{
  "n_experts": 8,
  "d_expert": 352,
  "router_score": "softmax",
  "balance_loss": 0.00369,
  "num_attention_heads": 4,
  "head_dim": 64,
  "positions": "learned",
  "qk_norm": false,
  "init_std_up": 0.0257,
  "optimizer": "muon_variant",
  "beta1": 0.9,
  "warmup_steps": 200,
  "decay_shape": "linear",
  "doc_mask": true
}
Below are experts of layer 9 (counted from 0) of a mixture-of-experts language model. Rows are named router (the router's row for the expert), up (a neuron's input weights, with its number) and show model dimensions 0-223. Each number is 200 + 20 x the weight over its row's rms, rounded and kept within 0 to 999.
Before each expert's rows: "comes after" lists some tokens at least twice as common just before its tokens as in all text. This comes from a sample of Wikipedia text that the model never trained on. Tokens count by the router's weight.

# expert 1
comes after: " |", " (", "-", ".", ";", ":"
router,180,210,193,220,203,173,213,203,168,189,213,199,206,173,196,215,175,202,190,208,191,153,218,195,221,194,213,161,199,218,181,204,194,160,204,226,191,204,202,148,196,213,209,224,221,187,203,189,212,187,192,210,194,205,198,207,219,185,203,208,204,157,199,207,221,212,169,213,203,248,197,207,213,220,198,241,190,213,154,232,192,184,211,215,207,180,212,214,201,240,199,235,206,198,206,190,183,207,182,212,182,183,178,208,213,171,185,199,197,177,195,216,197,182,199,213,235,210,223,170,205,173,189,230,190,196,223,213,213,218,228,191,190,199,182,186,194,200,189,213,189,233,198,157,166,188,205,174,208,185,203,179,192,169,225,176,220,200,202,231,194,212,247,186,243,172,216,206,236,191,213,211,208,203,197,196,211,230,198,249,166,164,227,191,224,215,177,177,177,188,172,222,215,196,154,162,191,183,189,236,199,223,199,208,167,202,210,194,159,212,232,197,211,209,181,206,212,158,188,175,227,235,217,202
up0,218,173,189,171,208,191,190,192,229,213,162,204,199,228,199,184,210,194,204,229,229,214,220,203,174,221,205,204,181,194,199,195,202,199,210,199,153,199,190,189,193,233,169,216,189,204,211,202,193,214,233,206,212,173,187,180,182,201,209,207,201,175,200,228,193,185,222,223,222,201,237,213,214,205,212,213,208,194,198,205,178,173,207,218,216,241,172,224,172,214,182,223,212,199,174,196,228,177,164,168,177,166,182,151,204,203,219,165,211,149,202,206,194,184,210,207,190,178,197,207,196,188,215,172,211,225,198,233,206,203,198,239,217,181,185,175,219,179,239,185,203,202,171,205,158,206,209,196,222,218,184,214,244,204,188,199,207,173,204,179,202,185,156,200,187,191,190,223,191,206,200,216,221,205,236,195,180,184,175,163,247,223,192,207,179,185,180,206,234,221,227,193,216,220,159,200,248,194,196,241,212,228,175,196,181,195,201,180,221,214,230,214,230,196,189,186,223,207,170,172,213,216,193,188
up1,204,196,179,202,193,224,192,213,221,159,154,202,184,175,217,194,183,180,193,180,223,209,214,224,208,219,194,209,177,198,181,217,178,221,206,205,192,198,228,193,191,214,240,208,156,195,223,200,221,203,157,198,227,195,129,195,207,213,176,210,201,198,226,166,171,197,192,209,193,196,220,197,209,184,182,207,214,219,211,187,199,204,213,169,176,224,225,203,190,181,220,202,225,209,222,202,199,187,167,197,199,168,222,189,198,214,192,182,175,240,218,222,189,207,212,251,152,197,215,182,176,147,204,211,180,188,162,193,240,212,192,167,182,216,222,183,203,204,213,207,190,208,191,174,199,185,212,189,195,209,199,206,223,169,202,187,200,170,227,215,212,240,209,195,193,215,204,167,197,176,243,197,217,206,162,203,231,212,193,211,175,182,174,180,218,189,229,186,207,180,196,235,169,235,215,211,207,194,213,186,212,201,206,214,194,228,197,228,172,206,208,198,217,184,204,170,226,210,225,177,213,183,230,237

# expert 6
comes after: " ", " S", " h", " b", " p", " G"
router,247,186,225,231,206,177,196,194,196,195,213,193,195,244,202,195,209,220,180,194,191,214,197,188,213,192,232,188,179,189,227,215,203,202,207,173,184,206,178,203,214,185,193,197,207,155,217,191,203,201,237,192,203,205,224,226,201,207,178,167,208,211,211,220,194,187,193,209,207,212,193,195,182,197,188,192,218,221,195,187,217,218,169,175,198,176,181,213,208,198,224,242,173,210,189,220,189,217,214,172,195,207,238,143,200,184,173,215,235,222,247,201,183,205,183,157,160,199,207,201,195,197,212,201,200,159,198,191,221,187,190,181,222,191,172,201,174,201,189,243,203,203,233,209,200,173,210,206,224,187,192,224,226,198,166,192,216,196,179,203,176,211,217,172,184,242,185,184,182,188,221,203,188,198,172,214,192,224,195,188,237,214,180,147,202,222,189,230,214,184,206,169,185,205,189,167,187,202,190,221,226,211,176,255,198,201,223,179,227,210,215,177,212,190,218,206,198,200,228,209,134,186,233,182
up0,199,194,184,219,207,189,195,203,220,203,214,214,191,174,181,159,174,186,194,214,212,224,228,194,198,216,186,190,180,195,191,230,198,185,198,220,225,222,188,204,176,184,230,203,243,205,237,214,216,250,178,185,201,149,180,182,192,218,228,191,140,229,195,213,217,175,180,177,202,207,191,204,197,203,220,204,211,211,201,242,226,208,176,248,228,182,193,206,217,211,189,178,166,203,193,209,225,225,204,179,224,219,215,211,206,174,174,217,227,180,205,161,181,206,218,229,181,241,207,205,208,222,198,172,184,196,196,156,238,219,208,204,197,206,193,168,186,166,190,228,184,177,224,209,189,199,201,230,200,200,184,204,193,192,212,179,191,179,234,193,218,188,198,206,180,201,231,208,179,180,201,199,171,204,182,206,215,213,183,192,255,179,187,239,181,224,179,201,194,183,219,207,218,190,206,200,175,203,195,206,195,194,158,181,169,206,187,181,212,217,197,210,176,197,186,181,221,215,169,202,190,157,236,232
up1,209,175,209,223,224,174,246,219,194,193,223,198,215,198,195,201,186,198,209,209,174,209,195,210,210,212,222,219,211,203,195,210,170,199,213,155,210,192,223,189,190,241,185,193,216,176,229,197,198,225,220,186,203,191,193,206,200,184,192,202,203,176,180,188,233,202,197,176,172,204,220,227,207,214,189,207,163,214,166,220,192,186,222,230,197,197,179,211,189,229,202,184,183,197,161,211,225,208,164,207,179,212,155,184,211,154,250,199,242,221,203,201,211,208,203,239,213,190,171,194,158,228,234,194,219,151,210,216,193,167,160,197,199,212,202,192,172,173,204,202,203,193,192,201,223,181,174,199,228,216,180,193,187,212,205,190,224,204,214,182,182,190,208,210,233,229,198,216,201,203,214,188,198,193,195,159,223,192,189,203,193,193,216,200,207,231,182,192,171,229,153,171,190,181,199,213,226,155,189,202,198,213,174,254,179,221,206,205,163,193,221,190,214,200,202,233,175,166,234,185,201,212,207,198

# expert 7
comes after: " |", " P", " T", ")", " M", " S"
router,211,182,217,220,175,241,165,193,234,202,215,180,198,201,215,224,194,216,235,223,166,226,190,222,193,208,225,232,181,180,165,224,239,181,229,219,229,179,184,220,189,181,224,169,213,206,186,222,185,217,243,151,206,228,193,184,167,207,199,196,201,202,181,210,204,200,224,201,200,224,180,243,206,217,215,207,157,199,182,217,177,214,166,181,181,189,202,179,185,185,179,207,187,208,211,191,188,202,187,186,207,196,188,219,181,204,181,203,214,219,202,151,193,224,195,228,179,211,194,174,202,234,176,175,170,201,192,213,203,187,166,166,174,207,186,219,182,207,198,176,227,200,209,212,199,220,156,223,196,202,206,204,181,214,199,189,195,177,194,194,153,198,202,189,179,196,199,200,198,232,144,195,203,192,217,224,209,168,215,184,160,186,223,196,195,191,189,222,212,188,179,208,211,210,204,229,249,184,200,227,208,208,192,210,186,204,176,218,246,224,242,200,185,209,184,210,227,206,231,203,193,195,194,197
up0,213,199,186,222,179,229,184,208,209,191,213,191,208,192,192,177,191,167,188,231,182,192,161,201,230,197,206,208,195,190,213,198,196,224,194,207,196,180,161,230,187,183,227,182,210,203,198,187,186,182,192,183,207,185,182,163,195,188,222,161,187,152,193,224,174,193,187,195,205,196,198,183,161,162,228,256,171,186,193,203,156,168,195,218,159,198,211,221,201,223,184,206,193,174,224,195,238,223,210,195,189,192,235,164,205,192,201,191,214,215,172,199,226,231,217,201,217,186,234,227,180,232,186,203,212,217,164,200,226,167,209,215,203,211,212,197,193,199,176,192,194,222,242,174,204,186,201,190,187,231,192,230,208,190,202,206,180,191,212,186,213,201,184,224,218,218,209,227,169,173,189,232,187,199,191,189,172,163,195,230,187,170,192,172,176,220,233,200,191,202,175,221,193,225,190,187,210,238,222,171,219,224,202,226,210,207,232,207,225,248,220,199,218,206,237,216,197,206,197,200,186,171,203,205
up1,212,176,201,225,218,211,180,204,212,200,208,183,229,193,215,196,154,218,198,209,186,216,166,208,225,206,165,215,180,204,216,201,192,245,181,209,223,178,197,184,180,211,179,169,182,211,218,196,178,192,207,226,177,193,188,183,175,210,194,190,188,230,224,222,225,180,184,173,209,193,220,195,188,170,188,248,161,195,210,203,192,196,191,177,203,229,190,204,205,210,179,178,200,174,171,206,214,219,217,187,212,242,205,211,195,207,199,184,206,188,194,191,212,228,192,184,234,227,205,171,169,226,217,202,211,206,209,202,195,185,195,164,218,204,233,163,182,174,220,199,183,225,248,187,190,214,208,222,179,216,179,191,207,257,197,182,168,166,200,199,202,172,187,204,207,194,226,166,202,190,199,205,202,152,229,228,224,233,230,188,187,176,218,174,204,169,211,211,232,192,162,200,196,212,199,200,218,173,159,187,180,223,229,199,184,197,196,171,202,240,205,201,251,221,190,209,202,203,187,183,196,220,230,225

# expert 5
comes after: "\n", "ed", ")", "'", "\"", " 0"
router,229,205,174,202,182,227,216,197,182,229,204,213,229,190,196,173,200,171,225,204,189,197,179,205,200,216,178,203,209,200,197,198,176,198,143,190,181,216,196,151,222,195,205,211,194,204,181,194,175,212,197,216,198,198,186,234,228,204,188,207,226,191,184,207,156,180,224,176,180,174,235,189,231,185,220,162,206,204,189,200,179,198,193,207,195,210,207,210,170,203,231,204,216,192,186,204,196,201,177,204,199,213,183,188,200,192,197,211,180,205,224,216,180,209,174,211,205,187,219,245,187,178,252,224,223,161,182,199,187,212,167,223,253,210,189,236,190,211,226,176,174,214,187,214,182,198,223,219,226,215,207,237,216,210,198,211,194,192,197,222,210,179,180,200,182,212,173,197,217,225,230,190,182,198,215,186,200,174,168,205,216,175,187,220,191,184,196,216,207,240,221,163,215,183,220,232,209,203,198,172,206,163,170,226,205,206,247,174,181,201,204,162,209,186,216,175,165,168,185,201,238,223,215,171
up0,202,177,229,219,183,231,191,218,202,204,195,205,174,172,178,198,159,202,205,183,189,253,228,191,218,216,212,187,210,202,221,242,194,200,206,203,191,212,215,202,163,226,202,204,223,197,210,210,197,218,221,208,188,204,217,177,213,194,205,221,214,200,193,227,225,193,194,202,161,227,219,202,231,223,220,210,234,198,189,203,170,195,210,143,201,179,203,201,220,220,201,193,203,190,199,212,198,190,196,206,189,181,214,186,183,203,187,211,207,223,181,175,199,194,134,231,222,193,185,206,216,202,194,225,185,199,191,238,171,213,178,206,182,171,175,226,166,160,229,206,174,187,211,192,193,149,193,211,221,188,211,179,200,173,189,185,201,203,212,185,222,197,192,172,199,229,173,188,172,223,176,216,193,163,252,216,187,204,218,209,188,196,202,225,224,201,190,208,224,196,170,231,188,205,174,203,215,199,183,168,171,204,184,199,226,219,202,161,220,156,184,189,186,150,189,201,216,209,173,233,234,178,211,191
up1,175,165,214,167,239,220,200,163,230,218,224,179,227,210,145,217,198,184,169,230,176,227,223,182,216,200,232,224,227,179,196,203,215,231,188,200,162,201,219,195,204,230,233,159,186,182,204,212,180,236,210,177,216,196,192,157,217,233,211,154,209,187,190,238,220,178,186,188,208,209,193,203,218,191,192,186,231,184,188,227,215,209,194,175,181,196,221,181,222,218,205,208,209,199,205,220,186,201,224,205,221,183,195,220,200,177,232,197,213,208,174,206,170,218,164,201,206,180,191,210,222,227,192,236,196,203,216,203,190,225,201,190,184,190,195,197,228,188,188,183,176,221,199,186,225,189,156,225,181,189,183,250,199,204,202,191,207,208,183,181,205,233,211,240,187,182,181,170,190,184,188,207,209,200,194,201,214,203,204,195,181,205,214,223,210,208,201,207,175,193,171,168,191,175,227,209,190,184,195,201,194,234,198,207,186,206,220,175,194,225,173,204,159,190,226,214,186,201,163,177,173,226,218,167